config.yaml
routed_scale: 1.5
tie_embeddings: true
init_std_qkv: 0.0221
schedule: "wsd"
steps: 4802
Below are experts of layer 5 (counted from 0) of a mixture-of-experts language model. Rows are named router (the router's row for the expert), gate (a neuron's input weights, with its number), up (a neuron's input weights, with its number) and show model dimensions 0-159. Each number is 500 + 25 x the weight over its row's rms, rounded and kept within 0 to 999. Numbers have three digits each.
After each expert's rows: "comes after" lists some tokens at least twice as common just before its tokens as in all text. This comes from a sample of Wikipedia text that the model never trained on. Tokens count by the router's weight.

# expert 9
router:464487455503560501486519524501445532477458537469502546484535469538514536508527477500505500499517485520526506499535486481498498473538519476497468486484516495541519537538537527529514491511511535548478529472535491499509511528456532450527486497494504507515513493543533465498513480488500525482504489473533463484542534510498481530515533511542491500522494482504517487482479507472501519528476511506508497488474486487494467498509496461509489519513550491468508541534513488542495506467514523
gate2:497541503481498532478550497535503520488472549491475493525463455477491524495524484518439557533476515502483513485507505498488551512516535469500506506508479493498475471484510545480521534488470542513477462486492527484545499486488580523511528469457571498469525503493499508465487475534503528549476513511534485514498525516475494490464540496496479508508519477494472494471509495528501489505499537495496502502477484527521501501511465464538500478506534469471513474480495514474504497492476522
up2:555491521488489575491526515495517542507511538521559502469496482515529512538512518480484458502535525491434521519514538495413489451490490528495477457517506537448469483530499445538496512525538500499515550443476484467472476522502486421484505473515489498525517501455502465496477523504488532516480504488512476496485489529534501509523505522536483501483530514483466469492512509503509482475498502496475534524461517545471494475465475528484538496499502500507514553501500546493479478515544526
gate3:511513480497440504483533535496507524480505493481521491475506485532475467505530519517459517470498484527533519510535469523445499545453503499528496543494477508495493528517468514526475468507531553512494452465502519524514515512534500448513479492505574455517550498470477485462475488514519491535475554510502474512526489490464518505518517465484534511484482529520502505483523500505464515528512470503437491558487503522527524493485518490465461524486488516479512489499518524532523528508540530
up3:505481506474448484504478551522488550497488485496509448455464481492485478495465499516450520519476499523519513519478487508505487536505527467515451517494460539502562502430505477517481480517528527532507472506495495527494511501532489485494511493519525485527489513482510476527507507520542513513521495495545486505482496424480497499511483471518529455476501514499516458461513446523505475478494493478482548504492490478483512467497523495484494516489515515471515532505499524489506485427566525
gate4:484518497559544513489523504536514492526551496510559488478527516458490520506526503478501546503505520486482507476455480454501454504520498473459481477539510527543503491497494526510506488454538506537527504477499486493508550510553514516527489468490506503486492520509483463481527485463485548503500465491497509492497518512473528523512476484492481544461516463530489545538513514493496513532519475493522488523507472474494513439523511484455516486526471494510471505467526492456532467477540521
up4:506508505509518472508508518481485482551522490516489466459503448498496456512512534528484440513509488494533529528513548512487470503454527464533540520503483497531469525465497556510488524479484533502506503528573467469506502483479484561505474439502510513498473491529530471506465479495471487549474497517489484521473530498447501503466556507511545518470540507498510513523491536489493477466488481494522515480490540483478501502482508492539496522525470486502471482490520498518486519486472517
gate5:503480535435493489501468511474477453508479482521508535502513466494485486509515463491574482483528497494507483546514463498489479513489500480491469513471521477511488493498497512514478514527408489489508523491512515512491524513519498497483447546487515505490526508509516514523509493509555485519471500458532469535477502521518531490458508503493535475480474503515503504504492541512503491485492495491473459488446453502488458509500455459489527482494486504502498556486529503488526472515487523
up5:502502511495515517513512509510535539512498552532434475489503471524515517486492495498453500503539490520475465502543520526498499520506464537494521483522500500519547474488494517507510475464502503496483534529477514538533469467471475518506513455531530491505476519454469444467512496496483472502551484462517497483506466526552528490564492455530496495513483501528464503459490501519539533512573507529491525493503500487541485508477538508514512486509550461483478500523469498501483513442516476
gate6:479474499493496532488519465535511469482520494493537505508486480488560430519511476482521520501531515496505494527523483475477487543487486497502484535480472493509540485521537479519492486517528522519507506447492523465491487471498488543464456505471509522501522500509538513491487524502483510509474454486489454516496509513519498504485467511503502462502522513485471506476454551480535506521459480523506526517472516503478510476441522518522461465472521474505512506444496484475511497498486491
up6:525533506529501469513439500456524529501487517528537506462482533470456522493492474464480518491477496530531490499515488519512498464510500506472500514537473497541498563474495515520473485468499503478526486550494492466557528506522483487484510520500485481502513506516488465510499504497495529494472465568484473507482518503502496491480534538541500522433478475514512516506491460500471533491502486540548510470521486489510536492503482533545446486527478526480494557522546489496509487539521514
gate7:451472505507512512501511481467485543498507486543536505478478507524541505531504491448508478495483517484473500485488496548501516566546454515488516497463510455540491507478486514521533524505476538490493479498520517504530472470526506507548496487513510470521481532511524464474496480479461519479466482511509530486483460511527505492505498518488469493512490453460532467481510533491466531468475539523495528508470446519476501474476499511484470522488549561517488493528509474515531472527487525
up7:418471468478475475479542494481519483475507461499479506488539494489504521521542484478479535510470504559474498490469445540489543497511490521471521517576545450492499475497521455495460512484527524508506516484496514506533460490509514505508487485548505522458477516522493551505481483496495504501507484426530506548527477439493467489459536536527509507496436460498477516501494498484472516503503533496469477548511509524544480459488446534495478506503489482494449531487490525484490506497470489
comes after: "\n", "-", "|", " (", "==", " •"

# expert 4
router:472496490494512496518495508501492534488515501542504516539535467465486485507514529537471521533525546466541522525525528511454564488490486509504489535472495535488518539517494475528485507499484512507502499501512527523506491481472521473498518500513495507516528522511501544507537484472510540502500467534509472483505530487498480504490530476542513536480523489501521482544524496512536468466506496514502510516516503529483499498509497484508522506538486495555482495495483507505501530538507560
gate2:509488496513510556494489493496518455514524546522458489490507484458460502535478502512511520485531521476522501508497514506488525518524476504480537522524512480522506473540455506491511474513526528520518514490486493482527449489524514432512498524454493474491523515495502503460510528484500459502493477499457465557494548479500486531511463491491509493460490498534465517491558508527499505537453496510520476535503494511508510465490509467507519504473507506500479505453497468481515526517475504
up2:518544480476535547484517514474507469513492484502508483511513530493510528488538471519520536522496500487517485536495433501461521531528511467482485501501480536470485498501505498472524507490505473508546530481495537531490524519542502495507509465512522540563511500480530498509529503480526508501551550472509497484508446512477486510494470500496527524485502502509461468506581526533458501520477480477498497503485474500503472471491532488493530469507503511434538483466492505485505521561487502
gate3:470472528499519535492494538446503455501546450503513479495462444514469453502550509473481478477539528518499488509519447498475525521549518506506539554471529500548526471547475524529503474467506474495553522477478456496482462496499514486500525499550528503510447504494476491541467471499495508502465489544533487545502528490485510515464500466549473494505493481461491479477509503499507520471554475503502593484504510522556481480528503507503466510475519539507507505509546470514483517519505543
up3:515553500506487442474483476525510502472474516523476503505537533461495514534479473519495506505464465485496500502499510505553484523468508511526517451478455503461485548485486481463480515513491511499490513523498518548503520505485483537491496492432501490516517486485523533487520527524493532495516513447449513522498484494484440507536502504488504504531509492513479517494485484515504497546477549502495445510516481454487526519473485469474507498522530473500500503492461534473522466503504462
gate4:491480481531501510500467488490469515485486512522496494500506451504472503506516543515478510491505460503549498459495531484498481496486473503507500517492521485492501505486494486495461455512489535473470500492531474497525499495475488451525511501466522538496496501514523491481505510509502523497521482518496474471524464540463518497530529435473495503520502508553502502516457531507534501431470481532429459536513518473452518505445509484539538536514533491525508502487488520511532491507496535
up4:502531485479501492532506517483501506527498529547502540547499489519494486510499526517477494499503515546551499489509470519457518510486499478499487437491513470515510491517509455519470487494535524539470499471508508491514477497510494509503529461500508539511503490494567504493539536510510553469477482528512543517487484492475541501496541484485550519516477508558556510518486543511510516481479539514540478513501475479486520485503516507540511541468547491479508511502505510468506532531487508
gate5:467474482481479507489497436493478508509501514494505478474505558481535472498503488495484486529469477500514501481475496543508532481494545526524538514486532488461513483509516480508490509490480493509532507528536534509519502508498525483491501482518494517493483530558530471482462494529457537526461458464520510528525553470520486495577535480495484517475498511480563509494491543474464523486525554480521522534493503505484466523497467527530511536537483477497499498487473496511451480480498552
up5:463496514515458493546487470496507476534512476481466491507496458473498473497511480529488524528493497497514485472469521477512505493490526456477514493516477560503494496523473504518483477530541513461480509532514501463543508519476504496481471501492470471548506496492497495518528488525491544510489464513524512505486522526551484492498437520471504466516481532463537506475498451482476538508534564529474547511494502545501512503487491487493499505556439482520487490526484456525532416492492539
gate6:508483492506525507499502492525531470510537523509504439513501463498493495525501477554486520505508541475507493516498481508496529535485466513487530492549482517566498496485533485508532486487499445541524528478526518451482477487494498440489485455509496486496511510479510469463495530453493522457522545516542486482531479473515521516499495433481509499481478520487512514486519547506521469466492508472481535486522499462507494519498504464528516470504503484532471484538464509544547504526509486
up6:492492513473520498469482475487492489498459482519509463566501486456495515495537465519545476467475479541473469497511472517522524496521454518520486503524473529572469508494522512514529513503512431530493521477529520505518468476529496516500485508486456519515519470517497478499511490473497537509535490520545523475550495484478553543493472483511519493503506508473505489531499590500521484473560485532526500504471510503466496533513502505491507471455529521590519472510445477528483487511481536
gate7:454483478517505515528482510508500522515538483511491537529526534493495490488479481452505483490523493502488514507530502469516505507445469470484505475509497534541474497542482509512481512466477483519526503524506481544513476505508525551500515491495535487496480473506476478490432512491503514472509482525532534504489466476508497508529517486495542489503542500434538484532463462479489476498498500530470548505497527503461515534484480488534502523474514518547498493480505498519465520493506510
up7:549500495492491468496478474476473482464496540476523488499505488458505513534539560468482500526538497459507490487523502504518482462526496497557526506514499468535517475517420508486484538503512492566530481480490487528499463511500506487514494491538537518499492463508540533515441456552516521508537539531485474518504510486491486491515467516528491494538525490457506539517499494490513514511530514552477532453521533519484482486452528500560433523447469497539513488510478533506497475506529476
comes after: " |", " ", " 0", ";", " —", " 1"

# expert 6
router:478486500496517467484522553501476475482458537475521526510482488472454494509515484500499456525484510490554533453513522515511501530494543488484542480474504573492488507468546488495504469481486492530494476464474521497509523487476525492500541473530463479502519503520503467480537513535530519495449494502486501493495506470482449516523481500520525496498529514463487492530534459491518482482469499498528488473489509505536465484540471456506512505481502483505520507482567514505533537504460533
gate0:474492546548523461528495529522523484482471468465518493511506442507506502476510525522523505517465510522529480513515451556565522535502535498501557472515485489564531560528517477518486436488505462522496498483529523508540536512509503496517507508466527482499508444542507500482474525516525492485491514483503496538498516484487535503506462449507525480502488479542493526476511491529501535484517503475516455524488476499503486496515498501526534483503502505525508511523499506485487514489487487
up0:493506525489458495532499461483514488525485480576460501506495542541491499496472479476505505543530515494491444505525540485478521478507456501520477490516461505486505497459526505498492528475540508453516474550501473489492475505488496503505504470509434482484504516517512523508531495512456523515478499517500485535540471502508493501543519471494492507466434535449493496509523498440476500512523486493486513481509536537446516487543518522482507523513532542469491509513525517509501481482486489
gate1:500506547532502537510509544484490476520491494508466495519466520482501476536479501466545443531532511528517512514530495534500497502545552552476510518504480525520504478511534504469500467487548440496468505482453510525533519505503494495491516506505475454482533524522482460513464531481518458452494499535532526467492460496514536466515528470478466481509474503506478540489513489507502468508546537520468523503472518459505501523543514457522513489489489480484500497477475462490519496490483480
up1:504505510505518520437526478475522478519499455491532481502509506518480498512514525518503542468459494546516491502510472480450509485497520520504502495555525513496504487498515501503505493486518534496498502477503464427519476481486498498519465490548508499481549546550525522512444483497497530527512494538471504492509515494495494498507496518466459535510516477514521450532481511546536482534481494513506507478493513493521476475524569494520495493502514522522462456496510508481514469506511516
gate2:488496506489527514536510472492553459512548538487528509489491502462515497474526488476516478483520511542492516529491510502532508552498555505512489494502480506521512492486490492466526472492463476497500485543460513506492490507507493507444533439455479503505499506538454520438502472482499522511475485482494472491496508448505487504488548521503470504467425494483520486439482514516494483514494465485523482476507514510496498500472500463517497511524498496474492525556486458491527528498502505
up2:486565498545497503524510543520522493519464521473466550504499477468503532476490482492467532504501539489496521540481483473509494519457523523531496501487477484491530509528512492540523458474501522469508478490485502492493503484527517538561475505509514447486496491476488523534522495490464511506500485494470524533491468473493515525504529485523499506468466530500515498493503546450525475537487528478531505511465494496525493489511498507481535480479551504509477503497500462487512492436493492
gate3:502481503474479487487550511543505470480540496545519472512459508519517455537508467472472507484503494486513491509522509481479533499500538535475499464473498483516485499442498597523497521487523485500485543460467519532496501468498520527544501493523464506503517488514524505507471455489481527508471466508534496515474537589514442502527510481501503528535469517496472513497489513504491519538518496501470529483503511474529535490496554496469495500448509485467506504499467495516503518492505552
up3:521550544489481501480510523486502487496523485474493460510495517531518496508529474513508477501496522534529483480474511504535478473503492494545490510472487502509496503537548462500481455494534492526490477446496490483445510540510480507498467514516549464477462478517506506462530468500531482473491490513498511511513500526569470489486498466487476516510460478465476506469517492475475530508499483567517507505487475470539496457499499529489512505522509453469483511509520507503496505463534496
gate4:481534530463481467526504515494509492473507533528524472561501512513498535461529488523508498509472501525518528485508496487511545469507534504535487496519480501494505515533478526470475481483463523463505517545530485492536481505488459442484462552471498462522487476538522471461469493501481538532491470509547482503502564537487519497510493489493524508521538503499536494477507493482458471480497467480498547509453507529514525522476498524501517481499536440476506477463526544494492461506433501
up4:488509505507491482463494486503481485486480525488459470544523494504510529454504543486471520520447499473572540518513511489503554509490471521574476507490502496530515507479472497512482468493505488481502502532502510476556510519463493486467505531457472546520465498502477525477512523552512480482469529525547484486494506517484508513498470505521473538505465444479473506501535483517525508508512545515488486517520469496485472511479532507500477518502535472548487498490537515420501502533537497
gate5:488520487497501502493478505489523520497533557512498480500514455502515494533524466512488486515508509513517502490465460495555493547473504535506479493493459513511462526503465457486560498498497513495466429505453530480493530513496515503524466468512507457509527544495528530496526494530468549496511511462484498502482516512517506489501498470466495518478456499478463478491524545469513504496511474512503495479531515526528487506545505471478537492548484519488508522495471467473497481489490465
up5:538504458487499510506509521510512502510535547490505513513495480500513490502527483558473504492530487470511475523505489518569484498515506500521495534483496507490489548476528505505541521472516472500475483509472487463523557512508507478508495447495562507507516521505505522521473539516466534492521426451455495486490506506519542509507497504506484488478473484477518475450487512470517472533493464493485501482510533494446509517508523465452476482503519520469497511457510486499506494523503497
comes after: " the", " a", " The", " his", "The", " an"

# expert 8
router:513511513516514513458473504525458546493527537493503518500540493476522466454534499508527472537509526499471525503494495488480557528516555475481520490479489529519545494490519477536500458518530500514472508498506446505481565487527535464520521477479517448499526468525532508479494478511514484453474516523542530509493460506486484512533511516477537505502491494490456481519525477485505513526490544511504473492478496549498503472522464504505499487483489474520445514479523497520494546507515470
gate0:511511504468446498512479505506491495536527496513492480453542482455435486516489503482475511497499523478465469501503500495537480525498506481481506448497493527505497495531480508526498505498507506530493523513512494507482518500478487492470495531450484530512504461487504516468543504462439485519471522460511571504492527526512516516520471526480498521475468503507494493537481444476515467477527499478508498509531493525485455477467523492489498520480535497486466548480506488510475522462475460
up0:499528524479455539484434467548521501469489485515533493510559478476486455498474486502513518509512475491492539481467509474543508477502517500519522523473514524513504499486513527526464505534512524486493502511511505460461521508502491562475504536472518492532518465511534487456513515491472523462472545480466498474490500531484510489517494481478474523510496506479530505492527448517481503502525524528454514441512473536506479468490494551478526519491525532511495467467522477496461545538499516
gate1:505477525503516502481468515477479514520534522552494542547549504482495514525540503502499467498536478511521541512530494546475508501495522486495488500470472541538499532475528505500480496453470521517518450507474501482495492451490487493516525529494538525506448475486518509532463508546482526504472470522492519505504489472492533506515521478508494530533507499477485527526487481521536515491488492495524496463489479460503487522458511514562489499508521491469475487526490479483497449536492488
up1:484528478529472517483515530462513526494541460489487549482550479457536479525492494500541485494469493494485551483523482538523460475470492539531505497506469484466479552483473493530530522545493514513518505512517487517518515540504508472487483508539483530518510494542492526506459505467536553503474503570501483499520509455461490489509500513516439478522523520527484507493530501484510528454467493509477504460515520499547483500533515481498488528526560485505478475516550527479480526501498493
gate2:512484504495497506470506452537497478489492482501521483466445489546471501505531487576531481443493533506515516467497505442508521498514542515514505511474499518499495494504484503494492536478476515465491492476494528486470488511489522554497506497487517490526516482489470491496526480461504515463525501526491499488526497527569471513543542509478544525493508537546542496482498572552545491504505519503498476493505512498569498520514485542470464483501496463488483515499489523473554496493505519
up2:484524468523494497543515512502536459520502497518470508522521473543493466541548518574509490498458490527538490486531489486515504496502541517505524528537435524480477543533508542490552493486486533473488499534548487503486494530449549525493546504491503570508539495550508464520530506515506506501550505565499471504536506509533508515497552495465480493512504514477485501528508504515508478513499470498479499463485494479447494464466517535496475505509474491526468519496508519540515526489526499
gate3:507513531467513533476484549515534519515541512469535515480509487515487480475499493497505506475478507502497513442489450505479479462515498484544496495503562470510507503490502518473464453485476501544507487526475478526479478541490491500484484506521506547499520523522484552501508452513511496495515488491490507515490493533476511452523508497539500471494460481523478459481506512515475513474516528489482559475494489532552527480501491488487478518508523462533553535509521485490497557546512456
up3:537546523509538452502517490485485480454485493518463504547518492531559503512586528510487508522496530468492552503484492456549538523465467496494476487548471528488476535504533474514474492496493481512442482536488488528480513512537510500500492494471495502502478523512484473493497505502548497489533510525477498475503496485507446548531520461506506548526499494463479497496496516477495496524468473452474499501538487430500484509512519478470511515502495481497515492519496480471487485503528483
gate4:487488489551468435525471479497555479525509444472524508525520505480532502496484506483520473473493547473531507522494470538489487469497474428528538488483482555512512504492488482474496518539494438512487506490478491489480484487514516494460527470455507506497519521484487493462503502487502507503481496521504499523526523525484497542530496505500513475521511507531516438515490491457495511491495544511522498516499539499502505492478538514540480503483514529497499514493530504475519518460490482
up4:539512500483526524523536527524509511496534577515521548521505500519513496495480506475485531551465488489526492461505502505491485539500509498500496524508498484488464515495463482502500485477491538530527532527489541499511540519487484515496488496494534505509469478495500495504495472470513495502490548477500496460483478494476522495505483522498471470478491484475487468502543536501479505461495514485495484503478498533482512482503458524468554558467432481482508464525501511487504502541510548
gate5:494488495519514478507492547485543541489481531535530509484493508527514469454540532506512523504443461473494538495517507481532512476511468510516514486497466534481504462518463524547465515503508495551485526508516478486455490491529513526464516548495518505486503468512481560502487493520504522511458492478497485502526506502528480501527488495547528450470477465493523539457500534459533483487505519510484481505496526538551517512545503513494572517518494509520501506517502469459552532501488544
up5:514464459500509499500522467499492473439523478524501490516494511510519500516517481533512539508483472524512476474492540475510447531499543564481536475518486487513515487477462491499448504511540514520492485484515489511497485501514492525562483526517474503463463530472497489499505511504466491517551537501494512481508459468514504532546520535505510533498505494531498479488465489477485513532489476500497545498473524516493541519516473483446508487509522470482491567470507521523525506513525525
comes after: " the", " |", " a", "'", " of", " for"

# expert 7
router:504498504507518535483473540503499514467515487510537492511495493480521480506487514511539461496505506527527495491557534557530492494499496500479511479486493537501530535495542508465496496538463559508478522496509498448470499493528544461498489489463504464514482497496510505515518447525510510510479526496482498546512450482509511506515494460490549466501549464492511558508514487516508510478512513509463508497517514548533463497551485448494548515473507491528523520503537475528546493485503543
gate2:495471476474515477495460500487510473520486484459493466463538486487485469521506501529510499512552497488560501477510481499503499506504518435479503478498508517526479495563480510504507476491531547525479505515519509523447508503478540480533487522510498485473465483499492491495534479495528479490516482523510575530517477474494480479533510470454509549505519524525532478539491493507530552522468478513505533479501500524522486490508453516532461518551520482474489535467495464532495492488448493
up2:471488520504520490455454479493501502560508468515525543512517482527487470550488511544552502523512537468535496498512493495489483473467486499560482532484528562498503469502500534473457499497496501489530519559547518519499495509462556495490483495519523480510491464521495502468504471528517488493509448466517524478479512479499481498489476501489517522462462468470484517429507488519511524457559483523512470491493541528538504482513521505455516478481443504497484483458458486478509496475501471
gate3:476518503502519487494487500491491534491507495470498501488507545466482490481484498488500504487501471490511500556479513497479493459481449494483492491539569494462506490504505485486520483504461483537507557504500523482510506498509522458490519513489483496531520489542482513513509451439488492490458506512485504522470500490448519447453545477462486533554476489522512498518538502562496434527500479494484512462527473546505507466472457489492511525501513465511513491485492477518491497451494510
up3:488503490529472513532498534465514488529520498529482499473499488505496496469530467542552527518504488465490552486525516518521487481485530511540486525501429497536498480497464524482511498478529459487471486443495480483535528497511533552527484534525506492503504493521512500505483525533522482458535504491524477498483521466538510465528479533565522480451493504496470471520515506469486568494489511502503508484503504482498488514512510468504504472553475523494543511528469524497469502545524509
gate4:482448492537541526502435508525493494492517499527502533522487492503510492506511490543437502530463487555462511461511513574502431524492477457499512500540477472515516491485508496446524469547499514539479501472505474458533484501500507475519504513470546484483534484494502485543508481526526508543505535492500506500485517518478477471511484488493510501495527523456514519513489479506504516478494505497490558473534512490510520423541507459493527518477528519516513492481495484463514456487529495
up4:525526509514495470481517497502498508504487534505499468434509517480507552523490512478568529477508539515533486527490481466481534479515523540504496537424479516474520499479513528511518522463489484491506512513483545545479513474489483496469525473541463486497455527512521493461496480475481494464481471540499501501507509464525516507481486539500505519511480462500451477474480560519485495513492512505498474495471505514519503549479482565456499455480484447450466536528507494516464548503505483
gate5:478517517487465486509489507508499532520508476449504536536481499492495497527512531517493496514540422496521493541520488526479536505512481487456548505518493495518510500507480461511526483513491462530450524516496547493502487515476504481503506491506468506502484501519531509520496503495488492503484503460523503521476534536534539526429498474518480486472536510474475554486489491521505508484495493499510462522457529484486473492493514493511511489530517536513483577551505492502517503499500482
up5:465518513531467513497504480492522503508515487455504515550434505459499471496498508501513506532517486511487506487512516524487530470477511483475528513434483434518531474482491503522477462459509520504508489489498534482519505520497485532529503537496495481483477504499523490532474480540512496479490509521510513485497508528497564510462495514483467458459556502456481527491520458571494492507513490522457478517522502503490500534466514480496472465502517523472467523469555502510498479503515435
gate6:477491521507490504466464517552519469507476480500452479504464442528488493457552513535527496497500505520487514527510494529532534479503500491462501491512540473506491452526492486483472509539472519478494506472523489483491508542514484513500561461478549494453484544486488489511481494509458517489502511504477508490476449520478491438515531502460479525500495477481502543474485495491471530504512474541507519488551504504532479481484466520536504506491473503477501526522552521457457478482506483
up6:468523472499561496494502495511508508521505499475512532497536511476443530459443496511448491476492518479510504484492464516511497491533461512470482491494473478530500533494512508462466528513559462488500509517478519478508530497512503515492460509498493502510517465502530532513518510525507520505494489554514525511525509490476488493536484505483484477524531486513504477522484494450489533505499529500548456497487529502488524531525535493480544503485459517515520489493485523483507517507497488
gate7:453500480509463537525488475522486516544504523492477487510503485530476491455501512503515506484507487484483476499541545528494500523480503488503483475520486495462548471542441501530458511514504476458533525496540501494511508535515520448477469510448525543508484466508495481541500466492520533515497488533493439490521485503510513513521482498553493505510508525468532533488511537523478488451514545542470505491507506510451485500505499501532526480460505538497489493491548519529484519475488503
up7:499478496563490475484531476492502522498518472496507506525499499515498486474530459503465468512498464517526494494530490529506490484466499464528498446471496505473515507484484469499480526534442493481527507509479472440508523527504535489458509496498561506456447509487506539520483460475517523477520507486490537517534474491504450503484517457495518508456505512462565463490531498544469459442502512557475506492541472496475497516541525483514488494521495517476494479517490463481530557509522501
comes after: " |", "\n", ".", "==", "|", "==="

# expert 5
router:527457499482454547424439510526524508535539515496460554532516514494540496474512492516531488489524505484492494467518492487500471482527500513502490483518486496516531480486506497492499479484427498494520538552480493465473503530477520491466496517514507498491506473477530484468495485469513501483498467534542522529484504491530519510517538500538500505514496482497476489475494565527477481498536451475521436488457499481521496472548509505461512476457494534497501546461498529519522536494497487
gate6:476501488473561499467498503475522502508511514475521484508473507503520527474496558528501477526484507533480532500519546505462471526495492452464481519492510521486500514528481508436499484565480501529503510515506517462513524550456537494499484507513506495479497495493496488501470482493474518518513457485524459489513511500520520492521496524529492498539522530504543524520492533474536473507493495476540470507501485471542540482514503423471513519496472523486485527482473523515481518498528495
up6:494511480496491492512468533495503528559510495498499489530486516471524493511547550562495474508479526515469507510560527525488503534518506491503473478497479481492524484481506484487497506514462525508498527547526476478498540550485487525511464535453514499469486472528548486474473486471487543546548510480535482496484513504510513500477533497501498462500501489484524538510501540519583510526482470461479492500493510480519514496512449488499508483528539506536471531476481483507481526479522507
gate7:547467465556532515503496524458477496476482501556506539498482484485509518505496437473482525474515455502471509480479497478481508481493559483503531496522516484506531506519486515466500549508496477528534520497492549526503451515475496492536483509528499521501466514489463515498544471525520503459494506533504540469428481496500505493475470456504501460514513557522515495562507524500514509481489463482503484513506505505589476471496489487481469510490493510517510486471535486520498473525511455
up7:511512524454493485505498542483499514521526500470467493495523512532509525501530479509497472576505492460529462514500497520517496496490519506495484469502480507543480497470491572524499460505484523492493457487491506462515471538542541542513502509498467499471484485529494447497494474482519489501527469521516515499508472552475523498560464517526485477480462513506504508496505480475474515517504510492458487521505526468479484455505503504507539514501459460491493480520510482498500493441456530
gate8:525483515499534525501490505506490480496494501524500497500496522506485465548492454492485522497495535512507498514537485455563486494505479502542506523539506518497465527482487524493483471487518525490539486462472502518478520517501537506495529512485471536554530515512493510464456468521492470516499514470492509528526441480489489528524514535524488495486502510505492494543494522514485524513503518449490491488510518475506501524454522492463542480520548564529505483539492534519501478530505492
up8:460463507495494523513542485510561489470462452474469484504500537497470487499488502491476541488516481506520487502474502520508514574480516510497479491463464527504492484493472549499542507504457519467527474504496499496465510488504465468515481447480531489496521524500436533473554487475508530492503491472494485488484493469478549505512492512453501497533547519504511497526510475476517460475498511503478500474497511473517480499474414550514497530514485507490525461569509512480484504485507543
gate9:465517490515505517474490482491478466451514494494542506516501504480488517501496478505454476516526522534497507480537462531506501513533512491508512472504541525505486500444502483467497489488541520456514518537515484478468524486445479472489476497479504492515514579522489522492492458516515484484490442505521522547474490489478452488524493510514515524487568469544521480486545511467513506531501499501503512492464477483519513519431484462509496491488532514529520506489489510515489551465504478
up9:494505452509530524498469489478485457501498499580482501494509517512488503531529477514502463485475507470481463493500482476479485472556445460496506498495503511527488506485456560485491517495458487491479484513482518516505491513484485526483460542511525482499527545509521481516480442523504513507476457510487511516458501494509465477531487467500477533497518498462532479487451480506507526537542525474555502528484455434535520540466503505493501501504487479519515475520490488506477539472498473
gate10:503468476532526546517454515514495478492514508492454537545519468522515466524485495484491528478484511541500477499466537510471506537468512451535525467486484484523543503530456480503478531530470498536482478518467496511447510519506531465507532538509484488511494525499544494533514504484514539522543497515543503477501480511473546539528530494465490466484521489489521512531501489491551479486487489540484454510445479530507498469506519484509490480507482505517528469477474463532496464535498542
up10:519523520470491527455532524491511516543495498530474518517484523494495528486502505544472490518524490463450505476528467489498463508520499531500496516534462490524501497461552493544549501490479521529532530484491505479513523490450523516467548450493526504474523527513470526483550510481496501486531520469492523524498523504495509549463508489491493496526536503519508503472482501512483524468530502509513504501526507442499524521489455549517485497503518471490509474522501522503455515529506471
gate11:509488541519493502500508500495473550508494524493478516504489520503498531448500497501545519503531518468492482500469515483527481502488546465530501509504491554552480537466463478464477440514526504491478487504490505511478485479462467494469486516543486508466533522504497523495522471508484494495529526505520543516464554501516494511495513484538503489485524522511504507487511503498489460479533517518485519536483530521504490502444532511516515505538476463499499504527500516441554548542503484
up11:489492515473530495471496493484469498529515445469512463552479490496471524526474507544469492532541518487514473457500512511487488542511490466490476510509525480504497460479478511495465502511459484492561516496501528528539466510477497505508422496516497473444493492521527516497484512486502504526482547499477489495509453509496530535564515510503555518470493525503514465542515513524466516492513526494488512474474507490483480460488465537529476475486508490489483503514470526554519493475502503
comes after: " of", " in", " to", " at", " on", " with"